Experts of a small language model.
Size: 9 layers, width 128, vocabulary 16384, 7.29M parameters.
Experts: 32 SwiGLU neurons an expert, 8 picks a token.
Training: a variant of Muon for the experts, 795M tokens.
Below are experts of layer 3 (counted from 0) of a mixture-of-experts language model. Rows are named gate (a neuron's input weights, with its number), up (a neuron's input weights, with its number) and show model dimensions 0-127. Each number is 500 + 25 x the weight over its row's rms, rounded and kept within 0 to 999. Numbers have three digits each.
Before each expert's rows: "gets" lists some tokens that make up at least twice as much of what it gets as of all text. This comes from a sample of Wikipedia text that the model never trained on. Tokens count by the router's weight.

# expert 1
gets: " a", ")", "7", "8", "s", "6"
gate18:477476540506485548479466508486546496478502493478513556537495532472519495477467500492549498502493533461483518522504497482474537484518501506521468476507492479455527530463490529483514480490498531516456489471532490521511486517515501503495535472518539549473512513577466475475499541493473540501515486495444497490486474538545496497484506526486494462523514469477473520484493537516485499505502
up18:463531474481502538520497483522497546526527508498489533486530485507443493469467508482508498442466506541531509485508527526504488563497474495515513490491487516490478515520515537494500495477515521530482502496505523497518489510503461537498521504476494509466459511497507468516446508469510484508493525543525537468488445507533484514501470539481460478476549512471483441515475495508549531472495
gate19:477489515488478489505532487503509541511501463511498488546519492480532494495528513492513486512506486461481508500496539490517505492507480467482486542504526526523542528482528520510481440524541539533475518509505507476499440482522496465490553528529521483549515525538477509500544511487482464453480532534463483500491492513499475482490572512528494463543513465495516522515540521510488468496515
up19:485541519477478525474484495534507459490480450491504531477473473499537466511487496499456478492527485503500552475476501523597494461539526480507517488484560486546542498476525509513498534507510526503521522506503502500481473515481534539498514490514558533497515540455520470518509485486513509520520549500517520500501514503494511508470472523498465511522528505532484497526460503474507506483490
gate20:540497444506514525500520524519486464517482486535489513500531522476507480471462430474493496484540535473504512558494517505491493510509481531476495493537525495467456538480559496520520503531447525514461526490487507478457511502502509517512519489531492545549547507495538475521487507512515512530529516522478498487498519512495513512466504468458536485495484495495455513544491488480475481512530
up20:492502475468474515511527519522488503501472493479549495458517499464492514519495470470496508491473483516504518450481515515495518477550517475488496512453491551493510532485495514434525502507523486527476457466470507447505504522458530498481533503490514439520496472482454471521512492536485440498478519459505495510477476512502437502506543478483516495493522484497475505451487501481495484530473
gate21:544514522514505515491498458505493430493523488471517504513575509478522504498493484485510487497517513496513538533479520484473467504466535489495495521518503501518521464511517530480560508525495508564474494505499465498476464512502480458512524477509521519516527492491458456459522522485494482462480457490479531475551473494569525492485516495489472518478500477547491480513497503496494513475458
up21:493469542548504508512530489506477498449524521511471517510490484512444530471478500538473527489496532471511533494509530495522511500486514493461485449508442500522510498522465525509521453479468504523521494498476515480497492516509447490527497527472478524531504500500503498490455506513478484494498465503460521513509484460496526475489451458466516501552503528494530471524498474443489497533554
gate22:516513495474481520506528501516477468527517518508519512481545511449467486517492540509516496494505477488483525490506532488459544504507570525500520520507504511518493472456484529489474476501494523529467526489495519449481503518507448508531519457491463486524516513507516458514486494482525512470510502470455546454520506477524572521483491483500475546563495504479509469523516478515474494512520
up22:458468512478457484468510498524567478483497499492501491501467475549496488486508499515484483530505501546526491477507519461500492514491509494504526498542503461507533526493497446501520465498518494473504463487483529517515491472514491493479528538500527469465454497508476484489460540482503502505501536458516505507545514467509504563516515457515514513496525529492476494526499514535469458470574
gate23:483468483489489536473543493507512478477508493514434492498519490509528486529462503491497455468470464493493513536488497506462524541477508495468472490503510504450500516511464531503513515486492459528541508500509486491537530506491520502481533461496546500507503510482480466517503547527498454508486490550488539488451484505464534501447537483506457540523512470453480507488466513508495519497467
up23:495478540519479490488498488538459513494467496532531486486485525481501529505514530482534493511521530546524543466477478504466519515551492509512486532498545489525501505503472510463526500507525460495485506476504476494477495482493480474536477508507480453472513504451499508539469496454517538561516535520460497544499501488482442519515447472524506493473505511500521543524483491533467469481503
gate24:526476480518479489483512519478527507507483498481522511475542491505488454478459503501533468489483515467515556524528508524507547485449528504529482553495508538515507524479479511492509470523522532482451508495527511429504508531473504461456514493514538446570517513514504470510508515517472495482490484477518541486497487485465482497482471460489497515485507462459502503489478522513473480483500
up24:502512535500547520509521494475501515504479513470506507502506547539492514495490501504491491498496530426519493468477494487516477528551483483471499498455485524469464484544472547540488565489515482503482519462495484496456514501480464521541513502524485503514458506513475506503484508516478515490478448508495493482499486502504527550507495486537505528492508426505511478496551505531545490494546
gate25:485525498547531461494501514475515503480497486514556513510497534490510476506479520475510478475474482526516487519507499473508549535512502513510493478474497508549439505479522494470497511488489456529507508540522499505556536525494485481478497465564526529493479479515499486454525498521442442507535499470474516509463496472472478493469512488509539453516543477491482480492519518529492538494507
up25:476510495507475519516514498495474439493494493505450477469539494522474537493548530529492514492503495473490470506503514463476498491481469483476513553521582464493479506503513447503479454480529469498524437495462508527519478515536480475505522559496530478491474506529503487489477528510483514497496464500438509516485502490487519522514506514473479539481466477510497497483518517487477508540507

# expert 16
gets: ":", " in", " of", "ing", " for", "ed"
gate1:529498539492497541448472454506506557499503453473486489485493508528528487507490447519511505476486497504524492527508491535493500526495456482465523501518507509500522505498496508542555459493520539506516505528492511508496449453472478503507485504508513478488535561513512538506476534459511469461495516537479505530567475491469490462541520475487514541511514505506491529493485495512506462511514
up1:485484530465502523511498462485492503509508522491485509552514493503526470528475505480528517497534542490484511474502506497458484426493491495475499513522473496493485494526520480514503481522504518471467533518489549449509441532528467566504456507492474539507509503517486484488497517506472518508522469495515451481461486494511492540513476500489482509466518545516508446468426523500515505497504
gate2:545510499520527466507493465497494453486497496492491476493486508453492507474484446468491519465466496523490462494480492462509533530485531492488504511539495487500503524505501499512469516485457552527450541497518539519477484502493461537482482512493506514537515507450513494469446486538510447495507453571500514488503484515490506515482434502500513512481518528511529477502514498531505485487542
up2:474513496535534527484497516546505473497503473509506503518485494500510508494536492513494518512485529490518501474507479464505475490498496472498527521466481455493527507473519509515471581492444435479512551530494472453521492494518506484527499484509492468518473484483498521510476465497497510519518567475488493492515481508467546454489466487514516459497517462542476479490447459521478523472499
gate3:511493514498508523510511514476474513538494490456488501483510521513496471502441447497521543499480516503502445491454459504492509480471488525487500470521501479518489549511481511555546456499509486526446501564545471513482508490498494469512517508500500502488502504499462508494515541506476512483469462535518487483524478472514519465482502534531509520517497509491463547518538506455443523503521
up3:516499544491513500491494471482522477476500449514498494532509489514529518523539483514522486510491502476483526499495491488466511511486468482480554472483492525527475528482517466499482541540524516538471509510482446458486460479497505498502497487543509513551514514497554496527481486494525449479464545480485466462483515560516512499542483532476518437525492497494516541492500539511501504479528
gate4:531514528491505517512505484530477509493475518502485511508468477464488504489442491480471500504491490468528456533494495491518552525501498550516505511543507475509524499478455488496539494472443486522473478493509520503523474480460507556493467500490497479471507480504502493558489524498504472532489507492504532517542536514505516462508481522488496482508490433504491532575498526495546533480460
up4:488515510483502476466517501497524537483502509531473508510528509424506474500474512496499495472458534533544492482464516484480537480504523489512503491514515542499508508484542481469494462516504529531518480458488524520481539490530473493552484554493517475547502546532475492507520488523514447504477480518496494510519516510458539483517464508523490549533495519511511497468554534537499486488479
gate5:514490509537504466458480449566499501507467479473502505523475480494494475485489508503510566443530491508453484498504486509524512491487475500516472550556503493515498508477478462492494514491483518502480517480451492491508531524482547478464543494496505474513518503475492491517502457482543479478515495503493487506544466547508501516487501544506521506520486481518511446551468469544494524525484
up5:518485527515490504475486504511487470477482483485487502440530482536514471516505475468501505493480492487533467453523488522500507484492459541509512492429483502508532533490504482478504489477436489518515522477502491490503569498446486516518473468534508464514535489541473479517481516531509484472516482493511485539477498464524521483492449542481533521517497470543502466461533492493528512503514
gate6:558511567469473514460486514562488514492494512509509519490494460509500467507480477491491529512438450515549454475461484499511508500466497521542500520522508490503474503487491502528486552507492505509493505502488524502510522509491484517488497540510482505496539530495526520453447505523460479541528471486524527498536474475459505469446486463507538468513491504505528500521473485487497498488497
up6:517481522505495501503458455489503490478508488471489490547541515454519517496496499522493475554500459511515538487500515475477575540481509481502506486485488513497476485473497476532511518509497499488465493506510467535500501519525548488469512506511469503453499448516509511538505507478510472502477544546466535506542459472453468510499484539455480502500486485501473463556467503511513528488500
gate7:555486499511492525517537537523472480516476515506512494498513484455512467523524461496493504509459492514501436476440498480439523492475523538441513495538511480506459509497482508495499549477478514495488506491485490481500489472505507468466490515549478472473517506531519539543489487506524504461506534522490487502541491486490500464497484521535527488541464509507484468510501499536537548524494
up7:500458518475520471497545469529472544517479485513510471472516535513509498464539466498518482492478501492518511465546492539515489543499496474504506538534529472536507507534526532562518542516499538513508439504512535468486496477491495470477444530492523458517491516471500478501464524528477555499493447519506475487483519508487509502515477533480481479481487506506474479518528484504504494486522
gate8:513510531506529517475510487508532523499500514497517493538531486517487492469484494460462523463475520493485453468493486537429512482434491519514520517537507453500467531451468499546512541506505503493513470492486488556495463512483483477456458518514523506511528501499487467551512489492511483494521512528499515512518512479483480496501556469525504529517502505529489484496492547499516466549479
up8:476521499508524515505521532486509525497533512494525492535510490489554456521471466499543478473467508483510527543486519546517480467516497482477472522494511524490477506506480486476513523498470529541499471496502472488521528499465524494515541486482483542480456520504468514543511520515484489526555499587463500510489531520458464474506479503479512476501478521507487535547490507526496483462469

# expert 11
gets: "1", "2", "0", "9", " in", "3"
gate17:489485500499513465508509491498470542499516505497521459513478457501492503452496489457499495502549502476515530518513523516492498543464502510499574509483514477475489499490485503521517503527489541492502516447459512519488513507503472453524493501482495526517512445499453492512503541527482458514500494512454512492499528499529442456485510493521493516463519512435493466480497546504567518482515
up17:478511487537499501481491493537512476486482488487497489512484506539497537509533476509523503494501517544512514487479528517488532485489500495470470495507480518510528500461491487511482488517544506518485498507549496460488494526486483526536486486513462516475474499493499484481504494475485492505483479472481487500479470510462474520489510481535578404499530475495505425543536544465482438473507
gate18:522500520546471510478504518534498543537476504456502533507504485509505518481510476477535515508476492509475455511444535579455514500483521524484500521532527494518509505475479511470563496483469520502527480531519548521489519514474535434468477483461497522479494490530527488465504523505467525515480518545532477512501513470513521498471498518503505500538500499499466479488544514488489488489511
up18:494528462485488505486497555493455526534491520525520517515519481506542513491519487500491486492522487476537524493475488451498442482533521496493485517490491525477493497523542514525493498519466475525504469531516542522539478489535499458473535535500506447518458457463479467493503506521515500488490487498483549477484500537438495490484482508512494473501491457499492457500536442482487481543494
gate19:508519502510503517504481487497481506493493449512548525522509512455514478506501497474524506508480522522515489529461487539476492521503495551486509472490528497529493446483496443518501491497505531508509481489506502468510478497478514455453495454461500511482498509515458505492530520483479465493511471465486499501468544500469509463450435475463513513488491481442486444456530528514503532541514
up19:464510509495498508530494546495497506461484535459491489491530495505511482484467547505453463560509483511546519521470532502514521474502521507497505466535506507476510512523502514516513525495492485512530476510532485472498540465484548505482512463475532462518506554528497508534526521464482502485497508472526464443497550527548520467524531509479492483504524478436498494491492532498471515515517
gate20:506472532487517479491522476509499512512490466533514480500505512468533511490477503514469508449492483481491480503483523495543480470511496507474541531503563495508527479521485525489507510537480507484550504531490486469496459485508455466453511488461492493522525475502463513486520500513509422481480494522506501562469494483487499495488547457492492496521451485517468439465483492518548511524495
up20:523544547506509556489542552517475473472510475466459481471507495471498516518499518473509496514493483530496455525537529465501496526501504464487505518509511481465486511470463504499516480547500489484482476473481486486546493485502479497540545499501454502510524497482506482517507511489511482487466473545435528506482531534531501511525473508530472520450465515518533507513510488519532460478464
gate21:514467502485519470511478534539508516503491471481466512529507478505495503516485444474497478478490475462470493489516509518495489484493540504440493520559556480515469490516476560502499495498515507505479498491524507486447481504478487537520493479518475461500515509490480530507528545515484495490533515543534490520487524485533492518515539499513470505474485502435483471536541545493489505534558
up21:494481527473520535533514521505543493466450543495474510506465534529467526518527500511467447494525494515490513513494535533469517520499516454474509537496491476480508487507491478493519497535498496531490511487498480525527485525489488492486439523532485472500510497491512504516471522478519535487511474487475475505489545449513467539488494437534508536481463489481493469507449492567491474486513
gate22:494453507509452496531501481506491517505482483507473482541496499487451496475510440514520501461515493479483452555490526497435496496474468579479500476495525503570476484497515501520499460499479474526504472529497519458489510547481535504507533486519513499490481510517485511488508479498485525491505499511485493478500515474547531523496495504457494497533513519439489460489541524506515470499507
up22:506499493486516476522467519512483432500480506501558498458507489486524507531455462506508523496488515489496480506498478454543530502501487503524473484489564507456508492502537542500455493461490509514490505483489519518483478505489484458522484554514463480513473517525527472454516499525500463495480488553515521523535458516502537452507487470499475474464440522494498524482495485487490510508493
gate23:502517472493488453481532496478508479490454476489502526501477511529520511532486489470495509529496485490469473488501507493540538489474510525508496526503528492492540498465521540480502478525528500440473551527505498502504455472494514487439520473494448539501487501490478488515546569519470531542455462487514471487487506514525483491486507517524542447478479482504535494499480535490515497531500
up23:461504505491471504538546526500492500477537490527533480479508475543469501470494495500494517454474489551504473516524492517517522510506525444550537489512502533468541527545487506488479490507447520498476482519494511467526465519543482546448541519503515523487480481484519498515483497486468454527522484476520516491530497524503575463497484520499495491529483500492492496508486491484448508514504
gate24:531470528519471489507456526526476569501488488477512491495480455513506530495518486526512477509461438488480551487489542518446543468481485555491497521470524480462455540499471526488515479509498488520519476512490492511487477479508525458495529481506511504493465492523475491505513482505483483462530494511544499501494522503514525494467509469519529467515509470477486505443522507500469475549504
up24:486495453494504523542486488540500475546469533471481523529491514485492520486478513491509457490478478515519510524465508473488462506456516521523514464508532465508484522525517540479517497495475484507512492513557501555492586493492492499493490507503485538506487509436525461529509510498556485543528495506551509507516513525516561520488490474483481513521492489470489488505509486535520509472503

# expert 0
gets: "1", "2", "0", "3", "9", "4"
gate20:440516496488494513522526498522486491495480512492531520511491507511507468472517514505471496463506461508536516469490517516506511531530495560478555517524536504470513488480455501502509539519492511497474533477508430503535513515475499439495540510494507511493518557509478485485496503512513488504515512512485513491495522461488476569476481537567544537505476513495499536486498536543509499514513
up20:496495459530490495536500517484536498452528507452500503495510492470532507507465525473497500497455487507481433526492489514463488554519505467501518500509468488504478500462478479487511496518497489493499517524528486459470508476510473541518490460476504500534525483504494501538475482510529522522531460541453492493480514546498486500505510477466530561482479509494533529515464497536497532431526
gate21:488490484529497473461524459533495531513528483511475495517503506502534454504509481463460452480523487506510487525465542484500519533520515528522500499496525488464503512501470487488490516485481478493475505508488498534478532454472518500510554473519517515483513448531469519547510512481483473482474512470525495463540493586495524478488505500531459524536511512495466509489474513507496541511554
up21:460482474504506497519511471444457495503527502472477524456530528536454468488480439495495471524502472524516531517511482511476515498478491530490464496468507487505495501518511529546495541487500548522509495497503511494489500526520552531546485520493516535474508551470511463512500517507511492483488518554496560516507505508510487477452453470516518460538507508484483478512487480495549516516513
gate22:444469541510524531509487455526466545524520484505512489507546438504494471519477480452524506479506532492490509489490512463507491488532495505527518450515502517515483486512447506478510499464491478479518463482483478487517459477449527467447573500531538484509524522527487510497515524477470481489516520541495481478506478505497474495513522510506517530522482485482520533485479531543500491491507
up22:497451509465505534522428500511480507494541452486492485497533476504501491470499510537515514496535501504542502531489465524486492508520503469538511508564532509532514499467557452503474508518527526487519520501519508494456486522514452478508519529491499497520488545510519491495512509498493477520474500536457508462501513526444454498536484499493510535508536513524495458490516541526507481529514
gate23:526521510504510470465505520538488518468466546509525486520504463510525516473457479511540493487512486478503471489505492472560498528512517500527539522541459506494504481535448499493461471551512519456543510545462503498496435503481459485474536490498517482544493511502513494514527528490503460494533473501533473454494510514479505477474502503526506544526515499511520521496519527490531508511528
up23:494521514502514501515485512503533544541545506534538450487515485534457542491494499544492534466488503508474523494465472500498516519522516521498495538537499521555537502501519520487484497454484526517502500523499512507520463494507488504456501522511503479486494522541484496483459493510492557510447481489561471487440518478480489517539512520511489556508526503485556514508482481501480529500478
gate24:470465465530481527508495475501505504503519455526486515505531466501522478475542444461545449469565488515501468498467534521492503489504510512513499515506524484498501512517477522534498475520582520511524504518495517489498445503480505499510545499478516521525504473501498516482513525477511488502486494503467436488498472569504534486526529514531499521473512478505506567508508502515500500499515
up24:505511489496499508454473483493504474512510507532515533466521493491520478514466480450507507529504529494486494489559520475503523506530469533507526491476468460471494510539509555548490492555550531498484489536470466498525547506472488535523504527501489566469542532486515527480483490458508534535503483524531527484496523485523515480495460474503493479504502489501510474482460481481515460490498
gate25:470518523516449503498518518525472504431493476514480510522474489514566479498505492497483487485494500497523511527469539503495482489503502485520458465532508500520509485481463465506518489507482491479513535530477534468528461498480473492482558487516529501496495488480481528521534520528473463547526484496488470480489491525470472448497519518527499565526477519498432478480480485527479484460508
up25:519488455547446496508486584512512507492485510476523510507512504479501508438545478524518498466504517503503492529523510500535499519486518483529514463483486513516505531526435527523520494488473534490478515517504493501472546478491478529523470496462493495457499517482459525501485524510528483524490478473487501510465536478454507508542487522524548497458511496469491510474524499515540452505497
gate26:483497538539535510520524485534492466509476485478504499503489460503549493486470478500484516515499523512541495525479529522549493441449509504533489506506506512489530511501459507478467536506531511503484490532495501505507527513460431527474548456502522520557527516528496482520475484514513480507533500470501479544519500499460505495518526476518508513479497503447484502512534521554536472476495
up26:510481477497467509521539496489503526509498475499491536464484492454546487533514524542519485472471471491466461509494484504476502518459494503484476546503511472503584457522509479453500528506473524486526507532502520506517525526465517491512460516495471455482473489532507487498509451490490494485492520503470520469511487521491523499484496544502500492513514477466486469484575555464492477491488
gate27:503455496518503476476490499547502499509515526531533530479537458494510472512507513491511488426497479509497502497477517500514497462476502539529515545484512490518487525483463476476496509490504498511480527492502510516476471472471480537480577488509499481544503529504511519485485541551517505529541521522468488450518472538446514515483506493490510546459509482502493555479466541500514514507478
up27:504526478482473542521507495523481479440544456514523491501449495507468514502521497517488502514489514501480486548497499543459494496487509442484528453506478537527531480485547502510497478537470515467448514528484494514522506507565490511559514478454468483513446526539510502492496486525530477497540494492493544488541531493509486520492493468501484488516515513481512516513497470498488484511479

# expert 19
gets: "\n", "-", " of", " in", "|", "–"
gate19:453562480519506505492516518515495502478539483468521516525494495471505461484510503476493517491453506482504485519489544492495516469474505527486530499526522500543524485501497538502522484533489500476477460520531534484532513469473553511501532488462506522508515469454505510471485495479509474491512424504469527486511493467531520518452473515480523508482521482547495464479495546545539484498466
up19:509536452572468507504476485491514514519537479506530527506485473500502491445514485487502522488535531497475483506490493509469490484501542513515518506501481489525520503524463494442489453508529562525484495484519499508516493508520493511480533512502523530502477523461502536524506465437509522509515509513512547497467482517520492473492511545521429513514550478518519514469482505509485464481459
gate20:521488466506482495530486488527499502485542539514535510487500493480534503483500502508462489488483465486510487471478497484491493476488490525483529520552518479497543493498543547524508450509465487487486488472531505500506507502501485493521561508478510508514547543455494590507529532524512498520488452506509528498512553487551518496498528467516513485468529478528467490469506519502530527509455
up20:541477479508497483460535512526513458474476493539537494518525449528542521514536524509490524443511470496495540469507483520479509506530469510484470454488524524523473505497451471515508525513480530440513478486504536525532526477489508494517513483528521482534494517517499538489491488519482480471512483481505511492450508518490485491530551453491546465529494526513469513525520538489517497512492
gate21:484505449521529537470466496565475462487500494498509488490497516511482505524472460517496524477525512476487507558451473447476514512516440496452519476488533504506520466499491491558497448508510501452488470526529514523510512486447501471523494529508518510510516529479536511516480513479517478478495509518471516508524495465471490499473489515487556530506535482475510491470511504529516488513481
up21:501484480474512550509472513482499501524479502480480479493522520532469482496502481487508471470512503510520483483501479505504526458456501533521462495464442514502494531496492532495450475539480513509515545529482511527532508538513534525517498463492483558491469502499505473498509492514512504528457497519535430498478437469500502526502486469537487504471520506482540469497491530508450466547500
gate22:513517480536495503555517508478488477486497550458515548520497515491463495506459486489500540555491524512475488526465516458514529514497524515513500525498520476537516515497506504485492489573520446507493485505500492473527511455500480476498520461513509494521522497507481530506481472494527509510518572493465482473526521490541507470470554497500527521442538471509499485494485480531530525502501
up22:493485502468472489515532501513506528509487474523472464496478487511514491540528558500511464507474461475520537507569520506481464480525516513507513485536485502469564465528506510527523513494498518530498495507489541465488468486507512547489468523486519486534516519471484510494494502511447499469483508513489488482519548557501502505529445480478526511476529515468505507565508542479498481515519
gate23:467497457513540478520472515520469488504491508487469519526492496484508524501476513452504456529525504454524511501488500502513530534500463524525485502521529515490529510501499511483465520489525529477498483523512503521509475481471492472504528530450512517477511470462476503448491543496495498526486463494526479512558537496487485453532507481495553488512483429533468464520488531531490508544459
up23:461485514496454467476486509494473474477473495526493494534524510533499502471497516497503452474478508512493528506492474496494534493493491548519479449489499507469519518502439514496495508526481514495523522475538525502530540488504510508437494497481518461484488495482514535538493513510547500477458546548496507497514491529487456497501495465515452513420533505504483495491539532477462515538505
gate24:507473499529477479482528538546540496453492534489527502486487506500513458494479506512525507525489548495497460513435503547507500484467503496480497470545509508495533523494462520507521490541502518508480496521463488520467498472534525491480506467490486530516474543500488543530504540521495517522523512538501505482529520497514482466503481480498541523505572467549498493525544481535475488466489
up24:488496482475511508532480453478465514526517495509480521499543505501548515518500458495518500507476504527511498519436510523492514515522533513460516495455462484495490486515542514547524511488526493471493523544519469436519462467523458466563468514502502506471506478486510498543527514486482532443497488513509468542478498489491498522453531511485508505497520493449518485483515519513500519490464
gate25:502532506537527498518487482489535529526495490480493499526525497457495491520511470496514546478458498474492501529500527484519535481511488548471481521496534501455466463490548519521503513530453497504492471532522546506473512456500533502480536504446490512493471492493478528518468515518517471513509487545532514474545502465479538510487480469496495556492532451483507507449484514485488468524472
up25:494496550481518473493504493487496507522475494485524493532462554493492496497488473548458468460517480499504493464520517464482470505487472503479514502517548510485514496496486505489508513553499487522536531462527505486489493544480503483498514467501479562498501463525457439523520494505488498468482547480516537475521506529470500516512577531504478517521488496546508534497502452512506541502503
gate26:530506451556496506509510470515468476500515508498481522511493476506456497501527499493458502489489523515498463508493464482508486487535517505536491511545515457545497514489531486533518521549495497462467514491523536481551502457463472500522519488507489526538510474454533530519529509501490488505542502537535499472543513470533541460515509510512549489512534518474508494489518515516492563513483
up26:493496486514503511535519466466491507554486511497493564506486564461520497500509507474543512552494499547511482519506489482492523539515494509515555488512484512486510459511477508490489469483561506523526518474487476490542466520498520480522534528524496543524511504528485505535511496456510504491485477494485524533514549501491487506519541506445452455472505520512463500484481543510515498489478

# expert 7
gets: " the", " of", " a", " in", " to", " The"
gate2:523515503504513470498504503527478517524498488483497539548500489471505523517471490505522503494505517522521485500498522467523506525488497507535511516522484520470487497501484516512502510449487473547492549536518514500490535505505475484506485470498494541492540499522521482479476537500495503499546423479484499460523522496463542453537521474556464494440491522451509546476486500453452486516527
up2:504521427463495529503522488480469490505505533504490521460528490511506496517522458550523493458499515495498511496512532484505508489504463479497482531490484519535538480559516488506487506457507484491485484504493493539509534487506537534483501521457522488482436520486471472473456493478529492533505490486487524537454470473586528481467499485506507484495511478476486471482511539482516483501519
gate3:504485468488536478504477509463496486475453495552492490532515517518483484498456479504490506454488517521503472473478534509531514479546504499515505537556516516518526480511507526502511518523477509538475469508525533499541528466479492521472468505433504520465522529531510484459498493496493540546480476524498521475520478497511494478503475535512464482455488452474471442470505516506493472515495
up3:475549538470530497461504528473505478460497496493501492503505529504509489492486454486497528548498515506509524494478456486479503528522522449488548467486527483471476527450526511534478493499489443512502514476495500488485449497470440459484457520506523465474502481500523531497512486458506494510472505480442513499513491539494491481486473475455498475540534504515477505529495492513457510526524
gate4:518499505502528492493487467475511479485477474495486474516493525473493463498494459497524511510485486517561490535493496517517468510533483509513493520531468536551522501514535501512500481545437505530503548508520565469525501473479485498466472486469519512531486537491523468464499497525539490489516489506476543514489432473507524503447500478528476549491504464478492518480517488519497463499465
up4:577502497504523513442485531484477462495501463489547497457496487506478526518516518484502537513517463471491515517477510481495461516486524450522549515522491497498454474484445446482488492490465492481524488493474516498508516548526468475513523488485552507500486487509483498455507503467478508501477505453480486499523524501539498490557490491502517494493526519517503499505472508541523460491543
gate5:453517524462472506523499459498521485492485469519485558474476487508522522491468512503551524478546515482503514512470512462488486535500460526527514489512494499514515522487509489487492464523484561521465481519507531482470492486478499496470503511531507505470479544490499532501489499502506443496532473531479508483568529508528457461510521487512524532472524485471480522487488518527483494535435
up5:521508529483506466533467555454552518511444549489484489510500509491490532548469513530490484518503467484452491483500459531464476471466484460534496511488474514502521496526510493501464518502455504448488501479466480482488499516484484498479541507496510502530550474508482500486522531477474494533506506454489480468507498541492521508532498473510508518483528513471499464471539529494471504545510
gate6:444494498478511510485503460477514507481473476526504501485462486496526511463517497531492490532479513473509561529441519466456524487494473503541489510514518511485494510516502503524488487519479515464475522506571543500491498496464502462533496471465545515539475520504481477480536529541514510488482536502499517480534522508498483512506488463510472572478500478478534538497526510529470482521494
up6:551497506516547512473481512543481544501475480504495498538506525528501521456515502522515542513513494504487483470548497537529525503502510483501456496500487503477527458508426463494494526482544445492499517510481511474513554513475535499517468533546486499472505519529525491506495534471478528470481525501477483507551443516491481522463493508500514525484479517480485526514479489532495500466515
gate7:506521499549511458476491473522485462484449476528483507540477471468477488480514473540498476542454553491478471497483506459500543532492469510485492481545491498558496495515498475474496511479483479484492532518534534466547497475509507495495494489482535513512511513560475506527475474531495511517484493524482503531499507467500465502534494486527485497489504480470530529475491478544492488461552
up7:509498512504483506469540472480532519463521479519492528523490480554481525501487536480486528503498553497504513487484460485482506503490476465493500536505511468480514513512536461532508469545467523462491488509475557500491547511536495491512525483500471490510478467483505477480541517501471485529539569470478493438539534509524487493498527466500510506484525511486536491514517443468513496523501
gate8:498526481501496482475521496496470493454477463487537546503511511494462473492451466471534535512477485514505505504469519441541549507517498461530500519533503471521480493524493476542494512464507458528553544484518504495521524502482449508478520488523514496475510483497517512510503510462510498487483497490447512485507494501507496496479486500498476554487509411472497486530479466468513499465512
up8:497499494502546516480502571478465543519496520511492593517484519469527497527515471487451511545473492527511490482503483530485481477521467503527502578473516529538467490487505516506517487488507487507455498512473495495495505521504510500454491505483474532462480513533479530495499512508436474514511523477479495474499508457492503481481472502503503463510542526503505545503503520472494517509478
gate9:509496475509428520530492518510476497479474504538517535502503510495508512546520473527518473513489497494475462533525522457493495494500450486496500520513492483525513514467454506507556443543518478526487509479516497459494485492535502472493514465469494512556570512477495477502529523511538496509512491483493499489512494505536475479534516527479488472476521492501487516462466522528433507471476
up9:535521514528485479529481450537499545482513456460482511475490497450473548543467510478524530512548516557524508542529456519489506533549504496510513549516467516492493494485513500491493497518534480551488516520500505525500427501489487522476515459481486457457489456489503518502504514508506517472489476509506483498526501541504460527510497494501523525482483500493511506516518506542486515514509